config = dict(
    num_hidden_layers=9,
    n_experts=96,
    d_expert=160,
    moe_layers=[0, 1, 2, 3, 4, 5, 6, 7, 8],
    router_score='sigmoid',
    normalize_top_k=True,
    balance_bias=True,
    init_std_router=0.011,
    beta2=0.99,
)
Below are experts of layer 6 (counted from 0) of a mixture-of-experts language model. Rows are named router (the router's row for the expert), up (a neuron's input weights, with its number) and show model dimensions 0-159. Each number is 500 + 25 x the weight over its row's rms, rounded and kept within 0 to 999. Numbers have three digits each.
After each expert's rows: a language model's description of what the expert responds to; "mostly gets" lists some tokens that are sent to it at least half of the time. This comes from a sample of Wikipedia text that the model never trained on.

# expert 43
router:514520496533498484498519488528480512536464484499479493456501520513513514516502483494521458518497556511510524465481465526499490502509498502502475532522527500486497535506543531496506505488482495467477558462502494522491513493500459478484504558511507521460529499480531483442471509528503481530538514476488520503492525491506517516493486537479543459480516544499499553511494551483517540506506474520484504498541514493488475499511530539466481486527496518542487527474503502493521535462497517
up0:487539512542498527526541551517473508516504494476459515538501543465491495520469486481520499467463528494523508486500486501532498469503422519492494487518547477486535516478474508503475488477527493493471539501528528496507512492509489503544503510468456514520483480466444531516491543506473500503518522484514506468497501549469504483517495578498465525501544504527488523466507501456486503515469523465498510490510497503515506481482474460513521501496473535514483521453502527481512495493488508
Given names and name pieces. Person first names like John, William, Robert, and later pieces of names (Jer-ry, Di-ana), often in plot summaries, plus sentence-final periods.
mostly gets: " Robert", " William", " John", " Harry", " Michael", " James"

# expert 58
router:526441503487487527490504501499491509508501493495501443487482528516501486505465507544464528510492528524531487507511472524462512483468467506529531440491519490451473488523465514503524508504489485480480513506480521538519468476494514532476502495473556480485505528485551523516525511502517502549463473494489460429495520505526483483507501514464488469514532516464429490503506493500459492490469501533539524477507518456500560495508483477523481443516491517494478524512494490524487504477489497
up0:530487543522480520514508505495492527457523481511506510500511476526487493527518529557499517486486504475490482487448462490506474511477448486494545482494475521521524532509529527537512491505509492482473476474506487535525467538536526480500506518491520527473500505520519459531447502522479501493507540480494499509483505494523484485586464499483513507508493536522505489513504485475516488534446460508483489496488534477516508506535475507486527469460562471509512501509456522494491551476487502
Reviews and table cells. Table pipe separators plus words in reception and track-listing sections, such as Critical, Rotten Tomatoes, positive, Pitchfork, wife, parents.
mostly gets: " JPL", " Fe", " Children", "Track", " wife", " reviews"

# expert 31
router:536529475505518495507510465494525522507494518509507535500454508499535467473481508491468468467503488520485479516506536541477503481466531495531508469521511503472506540488527494501520516538525510498486509473523536467504448498563539509471513472508508497510452473524535535473483506557526479512530521515458512520483487480496495503493484522480504487547482516505543507502520499471486503456488468463500498531532501505483502498515535435511499499528525538450473512503501538475480517485480526
up1:504517490502479519521524529544505519479485480509499520508536505528492501529529459501447483523465508483538541491529499525474471493519505534483491501530522474487552494490476454491527535494528549460452511517476535465458456518447486502475497527500527508539541470512539504479526526538466480484508479483455465490486466496453506462477516463507509474482498539522518506488471501490493528506504537490487518509529491505447480560501535499508496512495498494487493540479456467481507506509495475
Line-initial the and dashes. Tokens opening a line or sentence, chiefly The/the and list-bullet dashes after line breaks, plus line breaks ending list items.
mostly gets: " the", " The", "The", " cr", " Port", " Sn"

# expert 61
router:481538538433481483564496485526516530523545489512495509518513518482519496485520557492493519508548481519490530519489477510461519495499467480501514509485463496509513538488507532528530511503508539487514471515515504511524493547529524491503521534487498481519504501470473505494452495465495473477471519473513453483500504481517451487464516480469491486457530504475486482490455528481520507486501459504516469493501569453490500449476522459527534474536496505522521512494482507480481516499515512
up0:488494514487485479489515475506550523477489470470502471492556514544507502455503520512402501492496485474522471508529528506508461535481507464489533522498502499488538496507510520570495480506457490473510504474494515558500483487461498540516519496476494504518491511458577484494507494484515473500484515395484464488464560493505531487496524498507475527494538485515537517514520506490475519518474509511504494482532492515495471532456521538515480538473525463507506466476470465480529491536494466
Numbers and percentages. Digits, percent signs, decimal points, minus and ± signs and cell pipes in numeric tables such as election results and statistics.
mostly gets: "%", "′", " ±", " %", " votes", "″"

# expert 16
router:556509527561498477500517498511515503506526485502504494507523503508497505516487491482549505509482509483485475513499517469468492496495486497529511493537450482466431454492537463503509567432523527552476481486520469583498506499538467500505473518450523514466466459485500500489473535505511481515528461536534497494527500485525491521501516535538488497525493480506515483474454457468486484478543506524476524536463551490497503484491508472492528525497540519502481495533505491481482480509499487
up0:501509522515479500477535504517516485511474494474478498512516473494492487470535522489501472537482467516457509494493505495484515500448518480478488520476493483480514448478507511519515520480502493519494488484498476552519512484442499505536482514504494509495493468496488482447499558488477502486516425535491519450546504540495473497468449517509527461490474499496504483491546508501538496497475503491521493514496515463521502514508459501498468500498499520486477530516531520480501519543540433
Commas in lists, numbers. Commas after dates, names and titles and inside large numbers like 1,082, plus dashes and table pipes.
mostly gets: ",", " bo", " str", " ap", " Dh", " cor"

# expert 7
router:473474496536501512486490479490448513479549542481482549536514471446532494517581540528519513480474535461533449490506526512527529471496484513520500494500504510514509443489533487496510476465453488482482455498471501464510544483528488515530490498476466465515522514505513507486493541531510520570520514472433476524489524543520464490484505526481535507566498482488460464541513508513467523486547509501475522500466517484501509504585492478522482523513519464510491517503533483471515513487503490
up0:475488532487470510507512507502465500475525525499502541532495478502483482494499507516508521487465503478506525515490504542500538497547486492476462513506449467536494517454516506491493543498500465451514490476479518525480518506516477529476495503536496489500523461502510523515511527501541523467498506525545493480486528477583438482507477528500489499526481527512516443501492489506493516476527515473486495502498513496511475490520522510538516484509479506503487484491529502536476444475482512
Noun-phrase heads after articles. Word pieces and heads of noun phrases after the, a, of, such as new, small, surface, and mid-word pieces like redshir-t, frontben-ch.
mostly gets: " new", " small", " large", "weight", " surface", " floor"

# expert 22
router:527471456519491469502459476516469497530496481532503502516496476455527518456522485512469435527555466507496495468485480532498517526492520480474484532505507514484518488583507477455512508548446523505539480503487472460468521440494533470483501497515503539507473493487527535526540483507528501495522511494537489488511507519525526496475476502503502525519498524524529461506484497505502488493505502496504544435467514497495512536479466451491535546504482497501505466436485463527503472473494524
up0:479487488508507462473499526547500491462509475507479513493486457494499510494532517497489483485500486505476495523500504487531484530533520514429489476503515503490450492513499454501495513518493527499465515458446488502495526452471481466482484477512485517467564510481494511535496485472517478462496498523523491507478444482497548504494519551529483563520528508521508465506394495511513547510552523520445512492542489502460496497472494509513539436528515485497471485495498477502542461479524489
Odd fragments, brackets. Opening parentheses, quotes and slashes, bare spaces, single letters and mid-word pieces of foreign names, URLs and non-Latin script.
mostly gets: " ", " o", " b", " [", " e", " i"

# expert 35
router:488463502515513487485483497473508495523490508473567481504516461500529472487531471470484455488494499517511483477507576486538539416516504438485473541512522490501491519489512503487489517541487454488519521534482499470513530486484489498537509521478480495504486434506503548475507501534533531485486477466469531529491523480501530481480501479494538466526578524488524494525477496496495459532493506499497512510497483532508518463464543450511477507503506541485514478513554463533481498487521525
up0:516488496487481509469507476507464517531501502467509507489489518501489463517529527488484523505455508485516535476532493498534493524479475500495480507503506541473513488517476494475447485515505514485542551519508590485503463498495543491506538549522463502527497530527523497495510489545483465506503488492475513476475526500547497572471485504501480483503480511533451467481550532490497511537503504546526478485503522512484491522480466489503492511490492502509530499488514502520546475496506508
Word middles and numbers. Middle pieces of longer words (collea-gu-es, occur-ren-ce) and number starts like 184, 185, 19 after brackets; also less and more.
mostly gets: "omet", " less", " 184", " 185", " indic", " organis"

# expert 36
router:534480476449479471488564439472510499450543465503507512484492488509484508466502504510495452523477467518475504482498584519499505474484502478481492517490475506543504515489516509450521514460488500481506505495473526551471474449490493493473544472497529496499457496534475489460502496489503535532552474495537556515502492507497508504492495467500529517494488511503480503538478461505532500519497497543511500498527500473490480488462456496519537503475502531473482512483488464500481522481562512
up1:499492506457514472521495470533493507471570466506486518547497500466490532494478507477499489498512486406480480492536488505491560506526526488488544509545486525511463474497489463511540491497507525460537515558472461567470495478468508512495514490550562475522482518485490459464485531510504444524527510489525526503538512505550522533520513511476503464534488490484466496569461487462483462517487484499498525479495468531505502481519489463521548487498499485512487489509463526499486514482517488
Hyphens and dashes. Hyphens joining compound words and names, such as Sackville-Baggins, state-owned, twenty-three, plus list dashes, colons and pro- prefixes.
mostly gets: " pro", " -", " \\", "\\", " ph", " Ad"

# expert 46
router:521482456518489537544530478463455522482543481471472490524486496526519478485547471506513509525467516509512531456524509545514505533465442485497467518518488464463481509502481506497531451501467540456482488459486519522476487487501486465471498469509499536511519520501495475517514527522498532521497495479507542539508489552487510488491490514493447462491528481527489483580494497534503500493519510516530489491516480476485497532513534522481451514504502480497506510498500478505528468476498510
up0:483532479485494502532483506490518524455516566488467544511474542501443489485517515517491475514478522500560458507537507526519489485492493432470456504466493527481440485470464541516534514509483470509458468465501492509497499530511554524470540494511513460484514472486534503437462486503462490504464519460554535502493465522510480502483492530529499506492517493504515515562512522500497553494470543491497524497523494452531538481488492517529452481486505494517504523488551535518541493501536539
Concrete common nouns. Common nouns and their word endings in descriptive prose, such as water, engine, disease, river, sugar, movement, -ment, -hood.
mostly gets: " water", " engine", " disease", " river", " forest", " guitar"

# expert 37
router:499484510475487475523476519546516537493538476525507488550502494497487512497467521518512510504510495516509445501484505493492498521520502514481488498490506492501492508544510471514469494459503491493525491490465518492488527525482483540520519504500508450504525495565523472488479477459502520474528505509505469483497438534543516511515472519445498554511499496523494490479513491481531497472534501514502430526509487498517541505536463513473529514493477501467523471542499490496495485505528486
up0:479473506507475532501546493506526526532497478503518487513529475472488511540468462517519515511529430490504503457448436515495501496463472460507520450532501529469489463509492468496505479493528498517491505509457509457486501447531506485509534492510538475511505499527485472514492483512450523524497563548472558490456534509507473506457502518483487505512512471523518508544466512497539490521510501540518496500541496453540465504461533462499503518515486465512506506490475491479514462507530525
Taxonomy and species text. Tokens in biological taxonomy infoboxes and species descriptions, such as genus, species, Phylum, Latin name pieces like Ereb-idae, Neogastr-op-oda, author years.
mostly gets: " species", " Genus", " Species", "Species", "Scientific", " genus"

# expert 2
router:514479514455540515456545487501515469518487533510518513470498497505522476517451467486469491523481501461532477506510482553516504497503515515509499541501504512453504496451499507484463497541501520507503490467488514552513518479457528539468504455514492478510475526482503522483497464557545500508518498473535520488534505492461516458494525493481525489495528477519497498451505505486522524538499509508514490484508534532480518466502528489534454501533504512478500506529472518476482491503531484
up0:462494542506491499454510492505480475501484493534510497543464497485490522539481526511471508529494470460508483509512516499472519531523530519474531474494493477511525471496491495539493502485516523477477565516506535484488482486534489526515493478514483488535493516513486526497526504476510520519474484503454488496484524519472536498458481519521503522464535485511463543491476520489504492537498528538501494454477472506570525490477551450487522445484518545495493479513491499464548492538498488
Action and process nouns. Abstract nouns of activity or process and their suffixes, often before of or to, such as development, use, war, extrus-ion, recommend-ation.
mostly gets: " development", " use", " work", " construction", " research", " production"

# expert 28
router:518532506502505489505509503463532489546479483474518491497515471465509539476544453469515458495468518529490504502521515515473486494455534498520508522484420493509484503526540484481486512540526515508498450464532494504560490489492500523447504480487514504457507515483516561470553497485558487505558444426518503512513521533524522521495508530520584540530516466523483472544473516535523491497508524520503514490486556508497509521493487513506476467484520531501488493526521497489492486505481519
up0:484476571467512542531518469475495507478500515517505518504510520502529481467474517470509472537526498490516524470520470470506498533509510490505482477468497514497550497481535500474481493477559522482525495478505499508491529489495498475491485485485520530534482500485507464473518478501516510503508496483460455494487476508503499485503516493507517434483461478492484466517534462546543531472486514488499466500477541483476472505523480472472507505532504489556487490483503497494506475535504495
Nationality and group adjectives. Adjectives of nationality or scope such as American, British, National, Latin, local, human, often after the, plus and and of.
mostly gets: " American", " National", " British", " French", " Indian", " English"

# expert 21
router:520500467509529486459509468512527495490494533455481530502462483505505514499513458516517477515485486524493487530505517517490487421470506493506512516493530508502482522475555515516506531479501527516508517485519482542479501485474502529501492492492473533476514435445483538478518481520521475557527485467515515516553497484516559509494520527500488474499495527504485515512509494529481442512490513532509528506505526499491485483519487510467474466545504511500494512500517506544515489496483498
up0:529474498550467504507482490533477524522534472463470510541450457514489468499518500467487437465561459473519476504507478493486482510492484485531487507500539479554503503498480523513487515507502538479485503521525510482506462533496490519494438503485494507495481493526548454456526496467523526462524480488522505488496510496493495481512471514492505529511465507546504446488444437507471487493517496495479476524510428514483531495549458532505509467512487491501540454522498555496490524508484515
Years and ordinals. Years and year-digit pieces in dates, lifespans and table cells, such as 2008, 18'56'–1930, plus "first", "second", "when".
mostly gets: " first", " 2018", " 2010", " 2017", " 2004", " 2024"

# expert 23
router:452475502459551497519496521490512501481482493490484488499505464467456483529514522515537518472499497519524520514497493446507476520477523494491497474492506507514463538498513503505484494479541491492530489502539525501490484459445507521506528524513445482486509489480485483516496479487476457480458482518471503505497487484475469492492498500555467493436497513495494539474477455520498492494510417526483505488499498481520474498477509542497537501493491499543512516478478511541505528494509490
up0:528532497475524513501524501499526516506452513471452472519524494494519558490500503505492500515536505536539466483516529523488487520493516483491507467506499484480478498526516485519530463493540502535461446500526491518504486503414490554515528470499518504529569477517495495457475472490504548495520500491485477503509485542494521506526542501522496491509513528519462504491476510501507507469491461511519502503511513502504508509488492463481495546498496448491515526444492483502510470498554486
Election results tables. Pipes and cells in election result tables, plus political words such as Party, election, Labour, Conservative, Democratic, politician, votes.
mostly gets: " election", " Democratic", " Party", " politician", " Conservative", " Labour"

# expert 57
router:513526494490483470458518499478535494521459458513503529500478450466523476467517460514505489506495504528530491515497442507506526482464541485527524528528481562526558501532509521512474494539485514513477463466497482523503512495527474522498513458557486512461488421504504520518558481493523526504546436499486521490507508477535506487504498528510518475504466531480537477525488515527472495530486502523477514527499503531498463486526496454528506508472525544480490504476519486527478493467494539
up1:473532546473540472441472478513515527504487516510526503504509506508493466480471502495459467466473445516504500515535499531490476528485463486486507518530484509488571482498453481512475478491499498518503500518490485497511531538493497537527493547498486510495509498473512497495503481479500498483488509452505483530505538466514515495534485496485462459465486561515519503513509491509451511471465461477505528467480520447506522464533507486519456503494490487446479529521515493488516511512537550
Numeric table cells. Numbers, pipes and semicolons inside statistics tables such as league standings, scores and squad lists with FW, DF, MF, GK.
mostly gets: " FW", " DF", " MF", " Apps", " Socorro", " GK"

# expert 11
router:499492432488488522485516489499508481510481512472484520503491463487501490473486508519501464534544485527483475464485518484543475511512506492519486479477444523468496550528545513455499487548447509519510505500450482552451542487478508503489541478518498508454487455455494526484489528531492553515507476491544529505465484530505504474525504522535550513499519507521506495543535509520531526494472517541509519506506515517505493512476519510468491477478509535509492489486501485506527510498499460
up0:445457534499514522482488538524486487493488472484471483458465451506505471480498523473472501549483441484472519467495504474495449517466498489469492529516471443458499511528555492497466524482515504513512479506471452517460480478474486532520517465474485556516508459503497497504513427508475523500462446529461514529491490506504502503526503509510497525476497428530516515470537505489500476510497503511510543506480474524504463511524501512453499458474462490510466518471486513510513514489530505
Saint, Dr, list punctuation. Abbreviations such as St, Dr, San and Santa; the word at; sentence-final full stops and colons after labels in taxonomy or infobox lists.
mostly gets: " at", " St", " Dr", " San", "St", " st"

# expert 34
router:534479504470504488508484499452500440539498483505526512522511477504475531468503477458478554513471475575491468477496471491480547519507468519490462477548488499461511492516480485494518471551460470506517531502487499526470469486457473509477461497500498515435486543457485448452505504481529489512495501519518503500548496517468519511485516540511526447506496506494483495484503456508485495498490515524536536501459528499508490499492492464506462511489520531517484525526509513502462480496515467
up0:498491503534512486525446484479550466479480497472506489510477503525532528482514495528494498486474476498499466541512454500532547533523485474491496495500526497507551482520537486481490454531512517474473506513486538500495521465487499471527491505510476513519518472497497431519469553455491493504462524498495475480508459527510475480588459481541519475531478515526508502447508467556515471529487476517513505489532481535520502491498515505503464491485529509512520502532480492524511419514475486
Plural noun endings. Plural suffixes and plural nouns such as -s, -es, -ities, -ations, people, members, children, usually followed by of or punctuation.
mostly gets: " Fa", " fa", "ions", " members", "ations", "ments"

# expert 40
router:535532545508480525507488472513527491469533489514521475517543515523493457502519457473494520537507512453521488485531509531528522509490503505469536454467466482496513496460524489486502489488490497490531523496500486491540564501515515491475502458484541511539471553531457488503535558531464491509493484514506492493479509485474458572484508459509524474509531514475510498478522478540509477501496509473495473484492519481507513472481500520506503483472504447500508513505483515528492496449513503
up0:542475522493540521505492491532554520495515468489563493501471504513538471495473466538518505472497485497514546516543516466491500495495489512483480488466471464525457462468497505458496489515504489484471515488478508454502562450482506488514485470481537493511502534507516513515498545494510484524508477494542542512483497469477462530535459435542491536457504565471493503510501522525504505486483474472518493454502530457500500446572499490492510546526519481490526535470535484504490486511444511
Song and work titles. Pieces inside quoted titles of songs, albums and books, such as Love, You, !, ?, in music and discography listings.
mostly gets: " \"", " you", " Love", " You", " our", "!"

# expert 8
router:475513485472533472497494507518471447564526491487522526467482459516530528497494462498489481511484490508480478509480511536475555520511473503499505502499535501509512490451489513524521474538532493500507551460500492496495454504460520470506521497487534546444491475473497476552529505541546468488510471534491530490539506524504496508510488516513454466458509494453477467481494452488455487476446524510526508501450544503487494548488491486534480529486500533481493502511512492532529483519503514
up0:495463521507487479462540490540450507486522509517547511503479473501512507496517510571485568508516506482478513521500491445504483507514472485517500555498468476517532487491473520488514499513554507515502482493497518460503484526522505493519482485518509494486533508502471535544505530474486516493482485483487517499534496469512474532492527495497476472496479490458514481510510511487496522493497488503490474549544519520515500524507481481498532505483455504530482501500499499504500541485500471
Person nouns and endings. Nouns for people and roles and their word-final pieces, such as people, members, man, President, writer-s, supervis-or, part.
mostly gets: " people", " because", " part", " Man", " members", " member"

# expert 25
router:488506499459543488474522482487484496515502481517466506479489498479515505521531510507520479502484492496517483477537470492479498462503523483513519510457506509497483491474500489463457474496508473530494517455521485524480458461500476512485471495459492531518484518475516509499566530536533485472528459479471518525484547523466528472527487496513491513488522521513490515501538480528462494499454513511524507512510476476489537491520506489489478528514489547482534515478452523489495467487487501
up0:513494502521477476470490518506459489467505507524489454500489497444453514495496507532560438480487500469528508476580458519494503528472479475508518481490523474475443531466515509510501515494482510479506504472518508513491457562507501479478515490499504514468495497466465513466515510513518510511511488491487531503485482527557535497497494513485501459508516525495481523483502510545513485455506468489492542508530507469525514494479472515495461487545478490524491506481492511503531525468511514
Mid-word pieces and determiners. Middle pieces of longer words (tre-asure-r, taber-na-cle, vo-we-ls) plus the, of, these, first, often after the or of.
mostly gets: " Cha", " These", " rel", " these", " Council", " Chief"

# expert 33
router:486538498537494495514501548461509513506433477501490505497503499525514537488499512500495526544495502503498518502467497505495495542497506488485507519505526490511531557493505532455537494549489457496511481519509467494466514513535535490481479494498473545529499452505483539491513506497502531531513502446492498505457511492502488522538493537517555525521529523512462522504510525482513496535488476492519508555511500480516501519489495454531472488513505544509479511499504465513467533497453494
up0:488538481486570491510498515534450537480504494502508442523525473513488497476430483467542485534523467518483522491503480483518467470481457477495451495467517471546517526522500545483536546494463485475503463503531495501488504524471495502525498531519474497512466512479467524487493514493498516523531503496458510537489480467514493551520510488488484495559505517525466517514517501531513484503536482488493474505450522476508529539490522539498547490547446489484513500504496505507466454528507510
Sentence periods, pronouns. Sentence-ending periods, decimal points in percentage tables, and subject pronouns or connectives like he, they, who, because, However.
mostly gets: " they", " who", " They", " he", " because", " However"

# expert 4
router:511492533514493518525533466484488476461496543494511503530497479481460552506536503428507459484518499508489489512498467571479473512490515511496491463524499516478471484477486505508512514523457487458496476534478528525530482518506528528460469497517504499497495505463535434544511536551515518481479499525469506499469491506475474522479520517496492503547496476524544482495525478501503476498522455472540476493498582453500460480468521464496512470503517545439492477518458487511482502518481466
up1:512527529505485516493472464514477513492530529508494551533439485461499520516525517459502460530487507448512489497485519485524411485534508497478507463498492509462494527476476532515497518469499559520468491471521491475497506513492522460493483492509553496507488499485528506504493542481451483500491523488492483494477509507484501522494473522464484519518534478483513488511506447484511469481494437460546506486538531504503525501475483472516449487509524524497521533528487554490499531489510491
Definite article "the". The article the/The, mostly mid-sentence before nouns like first, United, main, city, town, village; also some word-internal pieces.
mostly gets: "The", " The", " the", " upper", " main", " city"

# expert 54
router:504492454528552491447525475483526510493507483494497484538548484492485482516503558521522506499492535453536451470502532512501488510512492481505510538496518473520441491470488471503496481475480520493484468487549503520498502514502522509498498496545526491572515505553496484490531507476500522449484474484498512531543518479476496503462477532525506488467538465524479472486495541521499491473507530465457540536525489513495454533518508458490490523465504498470509522451470487533483511580527518
up0:517518461474570543449484490480503536534541499516487509461525487513465521526496491484497494453524463501483477474472500479535493492462499531482475466505538504513510455477500534541482490458516536511448513484458494490490472497499466494503469521482497515512507477511495524507495502483501522503527514526483520489517492490470436519497529498513509526508518482484518494502554516543500505506483491470492488510512526552546470537463490530470503476505503471504471545480482524525520502476514480
Common noun stems. Noun and verb stems before suffixes, such as film, group, station, monitoring, detailed, defender, diplomat, soundtrack.
mostly gets: " film", " Act", "raph", " group", " station", "ript"

# expert 44
router:536459548506507510512482505507483523471554518535506540511478525504472544486489502475490495514473500529495467516507553509511476452514534500543503533501511494564510560507454527549538521530494472533545488514526541510460497497451544490501517513498482467488501504472531516548495477535518530492474500512505519455473452522458518460509502532507475514545506520478525490514507456518498488481497497505497536495511465469479517511528526494569472502504486513508479486480532516508504480567448490
up0:448485516491500516532481529517486496495503500536477505524463542497489490522511569528539538467527536517527466543540483508495512500493498523454512476534482504477535494475478490488570493488513493479473508509493491493520476463459524500450517481551503497434510526537507516490536538475487485499494556515507542487515509480464536473520509511513467471482522478518518468516504455492481506450524520503508523514507527525504531462480495521505487505451531498488501438523457512509474484537514508
Past and present verbs. Verbs right after he or to, such as has, had, gave, worked, helped, have, plus mid-word pieces of German-looking surnames.
mostly gets: " has", " U", " had", " does", " gave", " worked"

# expert 24
router:507491498501482542500522501544510476516488514529534506527455503498546506473464487488494501530496491461496532529547489509509514485496493515501528529555516548538490465482533519547480475491489506487491477490508546509469474462484474447516497485506506501463496476493471491474476502510484498541487470476520479540511474475480520514492526515461501460492482459536471478471500543515475473456479516458518538486484491496504475449514508496534475498500495469493476500460479515514457516447492493
up1:516495461491493501478511482487433513505490490558477533489507506472513517499537498471473494507468496511542529496523494548518506470489522510477508508499458499528493505506509526552482543499490479489510491543468491548459535500481465468461541474486517525481520492492509497509533542542479546522508484535461500503508513508493519491512489475535478518472517523506527506478533487524467492516501467487486532519476519466500492523545511476486483494508489511496479522459518516503455494476472434
Possessives and determiners. Possessive pronouns and articles after prepositions, such as its, their, his, In, An, and the possessive 's after names.
mostly gets: " his", " In", "In", " her", " its", " their"

# expert 60
router:512477473493481557468553505507515464557446484457541507512483483485488526524477499437443484506563523535487485495477492498473479487478507506495502502488479520487488548537496511479466510485504523529487486497484521482473496465502469514494498489480522542503487495502519486513501505495519483492522493441518496550495452527509499455477481491504530512515499482534524473482521511489503521478501474492490556477503517534533488540530450526558515492534461514496482504490524518502508473536479526
up0:522493513525491534484492475485516456490545492496491509472442457513486540464486522488511537514492455484548528531480449527517501501481510518476504472500513513509480486507486530485485455487468490503476487537475480515499510525497485485466501530488503501518497489496486516526518486467531486524464524545546522493502450554496467526493508501443455511515480528510490509486476473489512486527488499520536484500448446385540483552515510540540489529499500433477485488494533520498521498497499536
Opening brackets and dashes. Opening parentheses, quotes, brackets and dollar signs before content, and en dashes in year ranges, such as (1912–1928).
mostly gets: " (", " \"", "(", " $", "{", " ["

# expert 10
router:537475503512505479507512497498518509515515487494496499513509484460520493543449487517499447519479510555468508526512519462459466487536457500509515481500483483469458474511496461497485547417503507503491500538519483497516494490527462483509464520490537493487470481483520521521471533493493488525525491515515494489527514484496505541504509499535488486505514458498524511507484449503485473487526536514508514508526533459513473504473446498542496536484535500501489485511479472509490491472496529
up0:489498524531498481477513469513528519476538514484479509511508492483472491489504513461500481501521435535501503506485471489535487484508498513478508466447503426515489497519479525535484480519553510537455526503507501550500517464512540487516483553514515573512507498538551521498464477481497495480468517458559501513488464485517475546507490508506495516541524476490515456510518505507510484491529519539475491489516521503483480529456493506495467549504493529548524532484438507504514530510502484
Commas and linking words. Commas, colons and semicolons after names and dates, plus linking words such as including, between, both, where, by, either.
mostly gets: " both", " di", " Di", " including", " between", ","

# expert 3
router:526526477537528527519500521490535473506500515452516491494464486447531502514490530511496507444498449552502492488490460504513514502454499503508512517499489557452486485478519476515503477536505478504511512526493548489498518468504525503493550506492511497504493501511541476534463529514540513508459516479502512552507474475508463467515464485470475513500523478472504523480520552523510509468495456478509520455492517518475525489513541466498538505509527530512455508485453476486490493470508496
up0:456453506468487489496480485455520527480491490533463493484506450516535437531479462491519458493496467526509495493530517477518498519493483455479528464508486507470526522481486448488472513512471477522497486484507494535512461494479500492527497530505476483486510502518563501511516456501444513528492460497524518527500482544532514480487501491523487498534558432503506464505519492498473458511485511481517530491520463518490507504519501478473481444495518552504514524490468480439511509492471476
Definite article "the". Mostly "the"/"The" and "It" opening phrases or sentences, often in film and TV articles, plus first pieces of names like Laura, Goshta.
mostly gets: " The", "The", " It", "Te", " Te", "It"

# expert 59
router:499495475493483489580520503492503539465485473523520518508515540490452523515460484537479503478461461553478510521508509481533485491487509496526472524527470504501527482459475552515488494503547486505473493591477487483478465488511513474476491513538520514497502464531521518472512489486494498478463476520461494498500460584522523468536493523498519501496516436463511493478493487507514533478491499493481496545539484500499488499507486535525513481547493512480531479495490522509513511510497492
up0:500494517523499473531521511517491534489490513512574503519483512477493509514482508531507516479520485513481538495487466469474523485496480499525495488488477494517481486471428499530503536495578478463509468470521469516528499522541492495481499515499482497513476444487476511486532502473512459510548539510478498487523500483514519494518454475519538515489545502491539478514516538486520502493488466492477504518528546455541453472542504476505493520473530516481463523520559427501495491484501491
British names and places. Pieces of British place names and surnames (-shire, -ford, -ston, Oxford, Williams), plus the commas, was, he that follow them.
mostly gets: " Oxford", "ford", "shire", "ston", "burn", "ington"

# expert 26
router:489466480509477527490478513524492516482471537490509470475492509455487530509514460445492501498523492526495531470536406517486501510522458446486488500511473562478503505468543501507492493513519529545528532495470525486473470482537529473516504503487525480530486522467461507486518509478485450520481499508531509516485493485489480511519501507539518470487486500556550511528500509536500509472504497525573519517531490523509503516519529531506485550526497493470451543533513467474490509432471513
up0:504502505497464519459500491565475479525477441522512471531517477495528455519478509550456526510496543481500546515495494509522487494515468466475513485510512487488493507533481520503561521481518515501519539482513509474466485480487524521531470532503527499532490541450512501469481517502467478485521506506512545496470515515471541496497498513472510511500506460533519508533485485493452550534488505484532511502507519516499481529512523532524495515493473515475486539487504544454524492508475478
Prefixes and adjective stems. Word-initial prefixes and adjective stems or suffixes after as, is or the, such as inter-im, Trans, Christian, pharmacokin-etic, significant.
mostly gets: " inter", " Gra", " Inter", " Trans", " Christian", " Ex"

# expert 56
router:498484474524500541475505510512510505474530513489498522479507515567499510480477466500476459471453489509490449484535591448524441447490498524528504485553519492511546489475521508468506535507450505537535511506537485521553499509480480503531522463544516516508520480500490520506510495455475507521500555536526490525450425507458536512521536478507520514538515469486510518510491487485486540514499464494524523478510480511504497477484499485503486526486473518489502495471459532486560501519519486
up0:529499424512488493528483484526485480490501528443514520514501434485511521505511470480488481464532496491527496507506522472496514480497496534501501509510506506511503503451478496431482517493482518476495517473463453494524490504503456506514517483485512542534505484447516444523497518484474473523499499496509484536525479501540500488477449508475476487541477498515524485509514435459460471500504491516520502526513522504525478443469507478525500480471455505516490505515513511510476480511459487
Adverbs and placement verbs. Adverbs and location or appearance verbs mid-sentence, such as located, also, often, as well, appeared, plus table pipes and place-name pieces.
mostly gets: " located", " there", " worked", " appeared", " often", " well"

# expert 50
router:519503483513447496510511547474510465478472472503483503558477507505511492508557489467535509494475483468483476497492489472483503480478498471499489522511483481486554474508533511508504502557526461505507493458536494477493496472494491498452532469471505533470531488516481511495519513490491476493466509526493532486501512543520529453527517495541512496490510482520505513514478499507484434476481496522483480526501506485496510515545532481503481514496491560424459494522479538516519496507464552
up0:491463463498494511522545488491492510457510523504405485500536487516476493466515500503522525481499534507529481474499481504489496498499505505483512542468496485492458529455559530487494497585483497450475438507489520495501468476490494484503514555504534450504506498465521491514478434508524473501507472460519511565514518481531484497555502477520507527517516487486452527529490487518476540510522484552502504489502481497530554520461499535545477539538483499481523495478450499502497497534519539
Geography and table cells. Table pipes plus nouns and word pieces in geographic, agricultural or team-name text, such as Valley, oil, Railway, cott-on, Racing.
mostly gets: " Valley", " oil", " stone", " ri", " Royal", " Railway"

# expert 51
router:488483483500510510496487557469501478535456525480470502518491475483518507503512512527488468504498496537527480506443521445511465516494505511505515449445499466502477510469541509478513483531461505516556515454543523515498509491490542508463488497539501533494513477489476527478470519453476510496462492502531503507511529500501496520485456520491528514480525487531490507512511516504514527514452553487540498582591513479512469490494541474486476474550525525510532521518442494504509512490487512
up0:485468493475469516525505491473467502472495472509532470500459536483509480502509519507487459481488506495538471519515514495473482498517533485507504498532545451497506483500483491497493525501430467493524470461500478489481483466500524478460581526479507499496465494475468495468530517491470474505488518526500512540540532486491500507473475508544510491496486516556487493466514523495561502552483544479519496505544440494510475502495487476470536479504512544446490509524483528469525496478540552
Periods and word stems. Periods in abbreviations, coordinates and "vs.", plus stem pieces after prefixes like mo, acc, exc, ref in grandmother, enlarged.
mostly gets: " mo", " acc", " Red", " exc", " ref", " red"